config = dict(
    normalize_top_k=True,
    train_tokens=533400000,
    steps=4070,
)
Below are experts of layer 9 (counted from 0) of a mixture-of-experts language model. Rows are named router (the router's row for the expert), gate (a neuron's input weights, with its number), up (a neuron's input weights, with its number) and show model dimensions 0-127. Each number is 500 + 25 x the weight over its row's rms, rounded and kept within 0 to 999. Numbers have three digits each.
After each expert's rows: "mostly gets" lists some tokens that are sent to it at least half of the time; "gets" lists some tokens that make up at least twice as much of what it gets as of all text. This comes from a sample of Wikipedia text that the model never trained on. Tokens count by the router's weight.

# expert 3
router:495483481524491551476496524479529521519530458446497458500489450516495450468477516512506502461461518498455478485470494485487475506496516502520514465477478476474552492481510553494487510513491521505539459528466495498514488463516554493479473494486540524531488485483499467461520523465561510508502472505511476505497530474495483490516495474518540515521482562514500487513468511553531499523465
gate0:523471523503491457473495512494480481479482497487488504485451496528522517506521475513488486524491465496526484492535470436479536499493481513541466497518490446456540561461461455504449481455528499515513504530491510485516479527497478464514524542519496500520478529569508452496517539510497537443522454508483480516498507552545480499516464511499458489488512475492477492469521463522519526480491
up0:543532505510474561500480454476494501490444490501504490500517526514518485507521499524471527514524504462542542483487481508469519498468507520528514530483499534479469509513510501492475496512514553504499471549503544472512474492479514492507485493520496495485502520479509476480522535527560511477495528483527481461521417493502512474494494524475522506511490519482463486552526571487484472543500
gate1:524494520489467466500518479553504479512488485504536526447536498542507501514504477485528513514495486510538516509450530478463505495520525489503488466495511518522511511519518524476503464505542506495467459484505532531502495499527543514472486452483485486457485554516471463484484503509488511509473483496517515511515531483507459516491501487489515468523443509469495477500482500475554520479558
up1:528521517489489531503495499472487513514516516502481504493521474455455494508543496522486536498467500533451502502474476528568511517469528486524507511491503538467530500515462466491489443465494461513527473532464498520487471522531498459522531495489502485501545502513520509505475502507507492438542522510493500464494562444505571538508494495556498514521481488489530535425505505497504492500475
mostly gets: " team", " year", " area", "ment", "ations", " game"
gets: "1", "2", " (", "s", "ation", "ers"

# expert 8
router:513458484485481496483448450554474524475511532455496487477476491466527484506449485486467510476512512486535487466489512510533521474496512522529512466478558521473494470447515455539500522503501487553497489491466513499526464496496533532478494492521522492544492489523484463499489504473452489521494552504514510545493510507502508512503486470537523518506519474503515508486501491427524443506506
gate0:471496513478528524574503544434486475502463504468537488479515466518504466569508528497489500534513496520513484542533492514463487532534530488512513505510511493478460494490561535470524514480509482513541468498473489498496523490476483487501518538492533450461521537509539486519426481517500494490528521519503452538513500524509501484481504480542501457497540504515554494437531505482502508502464
up0:502480501541508485487475486523552489510513514500455511516464490457510541489523466520521470480516492499513516493488527489513513520406491493483473454492500493484524535470466505505478498451498520548492472519521530508504468482510496474531502468427536532521454471505504468484494487474457485531489482499496516525485482457498553492492489489473515497468498504461468500510465525510519489490536
gate1:494533445481539482495491530501477506470501446485536530475506515457523547507514504535513468457519511471502494493538498523513493503521472489507487517510504501511503460449527495501511507504469526536533487508491497465489489541539541506519494495519521467473508484510517467508468499502499453525482506529490471574518506504518504483511459500489502534515489475473521514440477450439550529470518
up1:539520498540444489516521505544491451480493545488493539513477452503431465514480483520498501463478495512507498483493531490442489508507543505474507485482468472485478503510479481498448520495464475474481518508505477514486499485492475508504544554482477503520490497465520530455529529510523484475504517518527511472492546470521460502516525512559489533490490514485525513519536489526451487511472
mostly gets: " that", " which", " when", " It", " where", " part"
gets: ",", " that", ".", " as", ")", " which"

# expert 5
router:507519480503509489450525479496519528534510534542511503487508490501498495515511514523497491504520495489483505496497491487511498534457470523531474475507459523542517482536468522494526480508500497515570497475483530475523509461507506473501519523518547513457516510524481518532529455516529485514491456489491551459482512458521484475500493520490462511501513511491515471478478493481491537466510
gate0:461540520515490518520495526505521461444522545528480536453456549501518501539495510521512495517518435486502503504486496546505485502501526497455529520539493516519475500494543521516503519526492498515517470490463511508503532528551492513515520528527505502479486464538484501450508515512498484525475494496461527503506502482505512434485498514511485455508496466517459478472539570506478520494484
up0:523483492526479437500508492525508528492483477495543489475458522491516481486495538549510550512481506508528451523520476471529478480513516495488523456489483506515525498482500499525494513535517491515489494506505507472502480528500529539485508496512479466533518485523452500504513506497551535481505539485474506516497507485498506499491483557533520457473469498495467519489504531522467481468465
gate1:531482523502459482482500480470494535509482510561520507487456481506493535515533495530508486490521463513481518513514541485501459487437496502510547480517470503440489467539492497508465538556497518485499505501506503490500521531538493515440492483525490469486524524470522555498484476517475524496485480530513509484522474499559521508472495539519552500505462490515465457508491498486468496517512
up1:540496436500478503499500502493496508508497508512462484496538472472493526513481507496518494458544483513570526500503457487486511498491483514450497505480500508531528472494487498515521506452520526525532511573550513551490523489527474502552507487466506456484477484534540517522515508496494481482506499493480452517537507493498508537481472487449482488456511522493542473498508518504498500460523
mostly gets: " were", " was", " are", " been", " is", " being"
gets: " |", " was", ".", "|", ",", " is"

# expert 0
router:523500472482466471490569474503476549530513483504540502513498510537468537511495540506549451481512464488484548524444491497461502492528488501523549521482508440505474482441514506455471527505519507522484535454479438500513540481504488507534469518489502467507463508499493449521504499513457494476549484538501499489505488543519524526497502528482487487493514486518486510490489466507529534517527
gate0:486543537503487478548515487488524521498505517469530513507517517503457527484521524485505535493482497463546502472461511523491470485471471535489494520543518479492509480532510510513521476487516479440521497506491488546500475509544513525473514531537474504507486489503516480518535470520531481457472486506481503531500465475478488498514483516428509477480507507472499525522485569488516554507518
up0:490511471548527489531525546526432499485490465534442494470477493469481511494535501463496528497464510529469470472500562469517492494516488504509449520489463525537497500524477476493535497519507507510564513488531464492507543488536536511481514494472459510506500480496536479505495492517524503497493514472508496530477477514546437512501503518509521465497497483504455496536473505483522471516493
gate1:525502505496489473485460468472489505499518491500515505488497513484496480494456550471518459492513517493541491511489538519475470541484492503506524471478505509525540499462482526548477478501525458495499510509530539590471502475510483464506552534503507517513445464514504523500516476548474474460504451488472477500469529472509517515483501480523456498488508502494452489463444521499484500458511
up1:477451506466484517501511439478495510512550497465445534529555510494471465506536487466541498492519506463530510468466532512502503504522490463513506517506498502496530500512503478522458508491513486502481524513520562496506478486502519510488487501494487517521496495486491465521511509522502501477492482476509491443528503519516487484508494489497524480483486482498474483548493518549542485529535
mostly gets: ")\n", "ina", "ville", " France", "ica", "za"
gets: "\n", " ", "-", "a", "o", "9"

# expert 4
router:532504542455453507516491498488462491510484511490468523493521523479513506509507498468511492498516501551473520511487532493490506508516457517486482489509535519505513500492495544490579465487558497458508520505531513537511535495526451524514517494507491524519508456526533513494482471494498529511525465473482472442504519513448466489517512475485505495489521503418470496496485447521536489525467
gate0:507510500478513515475517497505525537480495515467466507477477478515500540514474507526522493495492550492482472529515525532489512542493519488486506523499499502499522543541502537466517473519501496503461502487466502494448495498526521504509502504522472535482500518445525516506498532523567516444475538476491498520464465505510480515446515485483481506527460538509572499482574518478520497463493
up0:531527486472454509499497468501531481457534523503440470513501557498486557469512531500529488500516498450484516459537514518487519477489501500510491511508485507519514534516520515524500485537506522468490444513519504466513524523509491509471528530521470515524523504499565502458499556490524483513515512506506526493581512484549472509494525473515490524474502547494524512476544488494518543504510
gate1:478506468482497498532468539530465468560488507488551506515503504485460477526524496471488492528523511494504529509505495480483515490530528462491461486456529505524478496503480509505540457471503478467518501474534513516517497456506517508508503489487475497529500475535519546482498503515499466501513494497516471470502472509459490494496522516507519438522534533526544550515454505557510486497497
up1:552469496496550471480490458466498499477499425502520492507459488531492469501477496457462500479505490487500567494492490516502539487504520476507518476536509471479491463515475496508503475482498425517550539551509510532463469526497450500483520494466445514495509503486564494516467497478471517505535469506467498504476482548498526484477504477526490523506480479467507517449480485526531515456510
mostly gets: ".\n\n", "==", " |\n\n", "===", " =\n\n", "==\n"
gets: " |\n", ".\n\n", "\n", "\n\n", "==", "|"

# expert 10
router:541494503503434485509495483495486510452535455483488473472530491462517501476508501492512493510509505481507491490526500534464528514493476488532526526513481507552554511536524509529545470500552502477465517485499497524487513582487492486510501499566469518460473512477534478488446492524487495513470485475479508495511511458534451581547476513520497463501485507497519483504540508457485507469469
gate0:510494476494498490498485474462534501487496495480497500483501480443533471502488472517474507443475514505500496489492493516488483488516463492530497484507443475551518444477502524519478505502524475464478502458490533525490500476521467487549477520514504490469509481505475485537523551491517531515514537508563477525507506529508499461512482564483551514487511472504490524496494484468529484503505
up0:440482479506540526489493511526501500490519484538561462515465533452524491506491564506491490500542508512463506489475538484513538478496487512483509502487530522546482452476520443496498465498499500532556439498511513475521552475493457482489510517500477447547532528455532438510514509485508527486517560533511480540503509486515487498514475478474534522511491476518501511500487495527535515498504
gate1:515475516480513488436488490462533487515497494464453520498543510542498474538492479492488478505513474525485511478503504486446507484513491511489526520483487532504451436497485508473522480510522504523537468510496477525450477505500483503503499490521479520476479500519506507497476528518491497509476478436508503476467504529481491500520477522514446484534460482467495515489559479554467511456482
up1:531505516523491550490508517449530494524501474487444491501509514563515502503460481513459487513478486492494516467490495498509500491486488483480469488518516488513488463520517486456529501488505475529457545518488530508495494475519499515473491505458486452532462532485487496517487556485490485495485478491509475517494554514489473465544502511491515522492514524436522498499500523483507500471504
mostly gets: " the", "The", " to", " his", " from", " with"
gets: " the", " of", " a", " in", " to", " The"

# expert 11
router:508500530566493483477551490516501556509464518505486510517500543522480466514507502525531500544485520463502543483505477515540511510475517496465509475542513519538496525535517513491484536464474505500505437501486486491525513532500487490483491502486436466524498523520520528544514498514470505507550526518512499520502525488496510504470464514450485522540438492536488524484466505511551515538523
gate0:476465515508498516474529517522488504466488490487560462499467493473506503473489487478463504503533491511483509546477550525508496481479459506466496487498497474514477476474473495492535502509498497512522505479484528480507503524502517528511519572483500473527455520538465511503472499516455453518503487494483490522521490479498517460485470472561511513479490467452514475503473533461525508515498
up0:532485489512504509528526487518537510516485533543474483519479479507501498478509502561479537526491533475547524474487443507522444556499500510533510525510486461470481517499476511558460523499469479502506487510508482502481533457499463497508495511508535518472473512483499504537521521483490520505488532510485541461513522520500453522448479471446510532481486508467508462505537511499554525483516
gate1:468498500496521530540419524509501454509498509478536471491466468530496545491500448482513536467510499500503483520477518489500545506529483499488462531489505509531526494492489465524483505507461509473500472525519497512471528502478531527537545508508552517456483495528541503440533459502503495488474471462493479480523502495496508470496491463537543514498500535504518506469471494510519556489517
up1:542459540524483500465510502479485555530511572508510520491497498525554514489504495503535518534479499499510488445525504499476509542519495506492494523534525512490438490514472517488509538466473494504508458506484506505504512551502542488502482490514479509474485519498495493519516497517492509515514492485483518555536523447483530495553546550491514512493489508500449503501489516513471468503492
mostly gets: "°", " km", "%", " −", "′", "}"
gets: " ", "1", "0", "2", "3", "4"

# expert 2
router:486530555471507510495515530468478502470551468505457499492496504455476509496542443527464486528522476507541490554526508492545527493496556508492462540526542522473506504541456447500481495470514514517453510511559535470467446494534504478492474497482511492503507489509508503509436526476497459464513493519484492543530493528504505482479496493498524483515482521532475517479503505534464488522510
gate0:517517450466455474450511465511498504516509517489522528455509499512534503496441468496518484474499432495513532488476493489494511545511520533501524487472468540507503510476520498522506528496494537525489511424533468519519510460551498451485452516489503464512445486458532524454497526507508482487489532493532467548497536549516521519477518524479505467536501507472503524488470424489528534536546
up0:492543493520472476510516462523511492493501497451505473494493538451487470495543493483519516537492522543462473463554502490498508501527521507492523498497515465526501557537472541491498530476472513476520483520501451472497545543457492459465516504499479492503463546458501536478529493478465491497482499510527524510518457536551535480512505525536473490520483542523492474498473546493522520569464
gate1:490506557480515512475513542503519519497515490496525489530453500505497522528549528464477512520498482432507504498504510490470536520533510481517498514466506504509470524490480501491505473496484498469523501532479474514476482517513478517502480465516513553480473529491515527530441502503491489526536518501455501509490549482463509520500464502492523542521488505532512435485469500491485495457502
up1:501516540497499505479450512530527533510519490512470493510531489522507474489514495513474482501502505498545538473480506517509533462504475540490495483487520506544484501486488473468497494450493511482509487537473508499494540526488470494501456519511509521509518464488531475477507536453502521542542521476485522507518475445478503504497481517473525516518492496465518508474515549479470447496515
mostly gets: " and", " or", " &", " she", "In", " He"
gets: " and", ",", " in", " for", " to", " or"